From a checkpoint of a small mixture-of-experts model trained on Wikipedia: a variant of Adam for the experts, 309M tokens.
Below are experts of layer 5 (counted from 0) of a mixture-of-experts language model. Rows are named router (the router's row for the expert) and show model dimensions 0-159. Each number is 500 + 25 x the weight over its row's rms, rounded and kept within 0 to 999. Numbers have three digits each.
After each expert's rows: "mostly gets" lists some tokens that are sent to it at least half of the time. This comes from a sample of Wikipedia text that the model never trained on.

# expert 88
router:501498479460483538508520517531522520480496521493502509471534509512532475491512530510516499499542497533471529507480472456477528534508482490498461496494470477496465483484501502509544504477523476469469507506478504474520521464459492465528477501488555525513481476517462524562506518505540534473506531490512473502521505540480512475491560523520502487460478499471503464502501518484526512485497533467537554523535518532477493511529540509518464485523529455449483503520498524512459507535472455
mostly gets: " oper", " inv", "omin", " occ", " inc", " reg"

# expert 9
router:560510521519471490500517551498498453514529435522484538484497448535457451472512476495529531487514512479528532477519476498546496514466514525500512490468481480460504492503514524519524500497485460512481508459500492468495506493495467505487478509480524515477457497518475508458534508475471502499523460552538476512519501532468510515475461507474520451507486463517495505519486508508489461476505513467514477529494492459501514495511483507527551466492489540495492489512509488525561494470480547
mostly gets: "il", "el", " bel", "irect", "sych", " Hor"

# expert 68
router:485478481497518522486488495521537490516497522488546484514496471514445509504504527495468487493533492516540492519447502462506513526521544501450533483496457494482469538484466422535555521481516489495534488536485476553538493529500490504532492549477493548504528512465480505483472505514464518500470486507492508504486534470472481501462493546512497468539524474497483518501483506498506504510491508500479523473518513501488504494548515523510527528508499538538501515486463488533471546509556516
mostly gets: "″", " County", " Commun", " UTC", " Pop", " Apps"

# expert 58
router:497514510502512470514454480495504514512546473501511503527505442507470521523490513493535481529458527543531528471537483507518500495510483506503483518521493481507507572475460488499471480473454544493515509514479457513536503460530469534510471476521513505520506535514506473481490481508541507476485471469499508467501470496529459478511523542517498515512537473494526452485508453534520533504543469480508509460490515493480512533478490499446527491525531497532486473508530453520517545532486496
mostly gets: " can", " would", "|---|---|---|---|", " located", " could", " should"

# expert 3
router:472503488496534504513499465476496504523515544491536462486499543487494470508533500520530463526505507530504483516482478484482505502513570524485517462470468512537507505484525536547494489486536465519464499477479487521512508520538515504578471476480542476437488516539486471465530472545463513486471490468533509484496465512483490494490489537486506504518525514493480487497466475515522490487458486491515531538504508494454511517499531483544500487479456523527505519510458468515536533483493498
mostly gets: " UTC", "ufact", " Old", " pain", "useum", "″"

# expert 69
router:509518469500530516527498475519503488524541495511511496544507506478533478528524504534525491523507532488506512535499538523502540525526519533476470516495482524499492467508494470479495505510462497451501533483484496516454546461535516518492489482514495534466456515541500539483509497504485482464472494503458482501475520448524462479482462466476527447499517507501524512490479502487511541527539470518533486475497463546478509466520451452490524468484488518483489492509468454530554506501462498
mostly gets: " fir", " without", "band", " Died", " whose", " at"

# expert 1
router:512528535506489503477479519491486537543503477520531504504517506468516489447492468496530489505533494482518530509556467554519477475458488498463494484507519520497504545521476485470525514518471494500519528483531525458489512509471498481506511505505475520465469507490474499454481486496497534478464441488444531502504496510510467533483474491482500490519493479484549519519495467459478502546491484432502464483511533500475556495537488466492532499525514566470520479517503508489521503490528527
mostly gets: "fl", " fl", "pec", "quar", " beh", " represented"

# expert 11
router:537476507515517522452465497549513521499465507505494508531476543521503451499479511474530505504511489495512513500540508502478505497487518489490494504506481494476475480534509503440480499507468484479488494486506483478501526486475513479452529491519513497458514518466515474555541490485508470465530452475522523533522498459486540474471497470526531526530474465514470547450479542490504465457500516519555498489491470565510500486487525496480440479470484504515509493480517530493475500508542467
mostly gets: " same", " country", " mid", " city", " States", " town"

# expert 27
router:497481450494454524466483501478541498500483499543528491538481507507522519521519464503518507504474516466473527488520518504484518506480472447512460506475495497521502507466479515510462535516463542495477503494493466515516504496518489491519546458522516519450476502517478466492549512500455528505497499467495458538468521461487477510538526506493450502543473480488509479513539479462539489518503516523479537498506537547463508506529455455485536506516484531508484519511445474498518510512461498
mostly gets: " pe", " sl", " Sand", " ball", " home", " Raj"

# expert 35
router:522496489465495479456467477506540524497510480458514515501512532468554535520510524526496482493510503542508461463535500502496513531498516517508503489513511487473551503488499501482507527510496502521486523509477523456565504484538484553481524473503462510538482496491512502518504480503530496512551438510464479489502510462527512520537511507503513519506466516498507517481512506505525494446534517527516431529525504493538534565477534491533508578508491486518487484501525484496489491483523479
mostly gets: " village", "ā", "born", " southern", " born", " sett"

# expert 87
router:465500490476509515466468449508485490490505521488486488493516511504483525530498525490530484522488513480481513488517495485530528499443480447466477484518506530479497505480468473462491514466478541499503524469549495466463496478549472493504506570526552506499518518524461517519533534449495516546484472490501467497515503452530500493482512468510497483508542502487523470499495546478472535512543476538449534479536513507465497482477486481462539533519479500542495463505493508515499501496503519
mostly gets: " had", " has", " have", " won", " could", " total"

# expert 74
router:474541507543498508509504522480523531448524485542540497498532496470519465497527489513473485514507528511484512517509499518518504467522493469483470502527478492538558493491513452481514490477461437460526519469466484490512519477478533476476535530489483516504540511514463477492513500511523485523461559501504493472478536489503487496473464505496515486482504523506508528519537491523492494445518507559535470501555515554492532500492494521467486501519539502501528507527518498468530542507511538
mostly gets: "\",", "),", ",", ",\"", " ,", ".,"

# expert 53
router:495556498502499496521541465513508519528447491517529528549532479484494489460460507526501488485481495513463533458495486503495531515560471518521496539509516517456492470458548466489491492490490500453473456529484536488488470532483510526469488518472501533488518501521466508515487461482542473490513492490496482511523521519498535452493538490479464493471499494479524447483505511479483538521491497470521501497505511536503489494471465466540497555489510496489514499479477470529450525538515500
mostly gets: " stud", "retary", "ator", " director", " wife", "ecut"

# expert 48
router:516494495486510511524508497507519479497487507490485513449493483502475523517486492479491505510515523539509484510477489452517508496533519470521536516433550507471510479479535463524497491527571496516500490485462504470462530516482492542497461521471532471555515509519480526474513499505532462510494486513476506495473524466459513450535542518467509487473527478518487477531479494481533516525530460508526481510512509504531428474515473490470490513501519490465488470526513491497472506535447550
mostly gets: " investig", "vironment", "ancial", " research", "ID", "urity"

# expert 82
router:480488551448504504495492493546527509550540461522509483473482549526507507494495512475490519520489523481515507520523504535490541536485472544496526518527510481490508505506459470512538481475470490484535524502494531469482514509524491532490490488483467518474463469499511495482523493471532508442487489508473534540533533479492509516486505483517478523465474517515499465540500514479455535492522472493515483489579486482537521515472449513537524478491504487478496535516463548492476504522471524
mostly gets: " when", " during", " after", " During", " where", " including"

# expert 13
router:477525491526471532523496528516453527503497529467509520515533485484541505479474506518488492528525527544475513489544470519487478505532466480493467531493489485486508492486480538494533509462526513478488515514468469467522485463498448560515500526533483511485480520565501504477480490479505502493480532496456508452523525508513498487481530485519525480474510470465520462498483492470494512516536478474506511553529533494445504525534487467513527479535536511491497474480470503566469496532492491
mostly gets: " along", " sl", " rel", " serv", " arr", " contin"

# expert 40
router:497531509534525526521486494491493501485512518509452472496477502469471462514480543503535507485510498519509463472490529484532514537503471494500413547502521505503517522552516493486498469498519497479525558520506477504528521492494540461486474510469520491450474539535504490511505471534502493495483464503495463494519461516537517482464490497479516493512535533520479531480453544516484461489498519483489482459492500484497502532542487442512523512479502538517529461525462514488505472455490515
mostly gets: " pur", " el", " performan", " es", " stri", "arried"

# expert 30
router:522510472506549487528487473525470469469486510521455504473501523487485491505515485520501471481518531523475498492476489494512507526524494553532523518508530456510502471473525471494485494546504497494485518500507520499527474515474528509498520538481454467518544496522484514527534542486483505485465518495492563438508494513512515542521510484459534473476493537479551518491518474495527496491454493488530503542466511471494533461515497522533429524473518473494537530484514532523466477503508481
mostly gets: "ivil", "ecut", " employ", "uten", "ollowing", "š"

# expert 17
router:502458453497496492495483521507544518507469493525480525478536466498531490520469486486525479497488495463500512493524477549457517525513468525507549439504534493479504467454502512506468471502486454508556514501517527493478449519485477533467500486519540505516543506513517465497529453467542489452530490473480480477533509504451493513531512469539496509500462506512476526462521515473561471493490483505450514532474481533496532490500472539506505491482506495499519507489496495527485513501508489
mostly gets: " employ", " resp", "present", "ependent", " According", "ording"

# expert 16
router:494516489504448537445449462518513482523504459480481549488530502523506525496495441531507462494509507462508462530503438505485495482534486475472500500509487492525493538478489523523495498510515466502490466530510480469517506539492471516492455483504529527523560502485449497519488490518499499502476500439495489518502490518447496498514477486509507494496451490499493481528492506497538511513453495445494513452541505515521500475484486555501541551528514501506490505522475515476455513509512502
mostly gets: " qual", "ñ", " activ", "fic", "ification", " pot"

# expert 26
router:545514477515539493510495453505497498484532532544497515516481449525515487503506529522530532512530500486544502501504505471519514509511451535490505509482509489515527466568457529513466474474510511516504516471537500476493507522490508500483503450519456470444458527493501489462511503503553465497480510466510498495536489494532548502471466485494535503492503444504511482501494517490469487490529488471512496516495514510492455476522499467518502516439494500567478494513529478471536518525501546
mostly gets: "ware", "oub", "eel", " know", " Her", "irl"

# expert 22
router:488513502491509477516554500522514507544501497504498520493534571517516503501483530532541512469484517490513540467518499513530456479501520446486526523504470493492475495514488468538471455437490495488490489533536503490479505513495476517454483529523512576537480470504459510472514454484510463526498521495487476490489511526488516516481533474452489516481508489503510462484485492495462529514558488506480513549533518529530528500516484487528485474529499451508506509516455489516469508522498509
mostly gets: "See", " made", " hold", "Personal", " writ", " make"

# expert 44
router:524495518497448522526443453487492496491510517494512510453465516541519498484511503492444498522496511483467443477536534500520509496493484505518480470504466487538526475467445512492529470457497474507495514484458498532495515518514490480495476498473491468461522502493534519489516501486535505467518500473507474457458518524514485513475505477516503519474500487505532491452481531513487541507433496523475502457499470486460509510545486563510500498489496480454523494471479468495533524504472539
mostly gets: "year", " fourth", " season", " round", " debut", " third"

# expert 51
router:458501486462513538494455473509553503462445509486521499498539532447483542536506480485528488505510533473471506492470486496506490533495527517488498533528513516534480491495456480465464475498520474487521533526491509512477488480537448508501502462498508535502498519518498528495498479451513471478474504460487485473491514470499511482529514495507521472475545506543487514463510519472544517501507474490488461487453513539470550503510449480482513535491516497528506484468512477516464526551472506
mostly gets: " At", " at", " Angeles", "vey", "heast", "At"

# expert 83
router:471464470486509480513492466485505490439504533514484492521467510497489515515497516506563479484522493469494462505467449512484478520490555494500517507463473496479489563467472522542489456465518467519484490517531494491509501504548447504520511501530552486470489520522535475469524501488489486504490496455463492495451460457498482503522485539472515478502480487512468502483504520502559503472477531485472471502467497555484501500509522473505534503488496511538505499486462467531512527518509527
mostly gets: " UTC", "|---|---|", "″", "ronze", "ara", " mi"

# expert 0
router:513520502518483490500449513556486501483541519496471509522495496488512468454487506500493472552497509520504519481508494475533460480440491506480487461518494507436515517490514503479530519495518501531500501474484523457524539505470518536491504501501485493494450491504499529473517517472501506473510551530472510499529556482503468528507528495502507502499514533466515463515500456495477493464546490461515513543544538472456496529517521489452506463468516532478501489531488513528497450453476478
mostly gets: "str", "br", "uten", " const", " inst", " cre"

# expert 50
router:520481473518504479461522552530493484524474501481504502516487544532553479484469537467491483474488501501519506471545471562524510496482461498546540490518484526465481467517497471456508491502497487507498497538530485512479509496540474468470520504522523501506494498528466508461532477475536489463485461496497484498534535492491479518504493506503509524504515506546500533473490495458517493466445552492491470521464529532511490545492500488448489521451512511467497520479483467478518511496543530
mostly gets: "2012", "present", " 2012", " 2011", " However", "2013"

# expert 28
router:505518498493560507485481458501485491533518443480515473490466514480535518466516526490500527536475545520518470468489520508474490475549510511539546504476516494512527472504487491527469519469482514501442481490481514507483486523508511535481519513514498538457471445529484518481527514511493485489497530530477483522488512502536509517471550494497542498498490473510551462512540484535423528495518479523511530464519510480447502469534499490482517491513499544475496528483490527508530496510487510
mostly gets: " kn", " appointed", "oub", " l", " died", " get"

# expert 33
router:536509504501503489468481519509502513486526508505509499472487520513495479458510535493462493463510507486535507523530530511501522526483479460486533513495483508546490456523515490456553509521481523515450518493526487498482485513494532481504527501516515521527505504473495507539532484534529470481548529483549486474552452525522506475525523517526469457501506494518527555521471460525487488490494515534552491465530530489503477445445520478475489479508485503493493489498491497530507460476571490
mostly gets: " Nor", " 2021", " 2000", " Swed", " 1990", " 1989"

# expert 60
router:524518518507478495523494469447539532460519494486498531541494503527497553532539540527479489509549521475511485508484483512488478500528478508541518494504502469558493480501496555507514515485484529487456499446477461472531486472460478527539538502511488548474499505515502486509515536468530477490487520460459474489513452497471523505474522519507501491480501436514540486478489517538502489512554497514476516497470497498489492444507465517500498492530488527528496503480478533502503487542499487
mostly gets: " Born", " role", " Best", "hest", " While", " largest"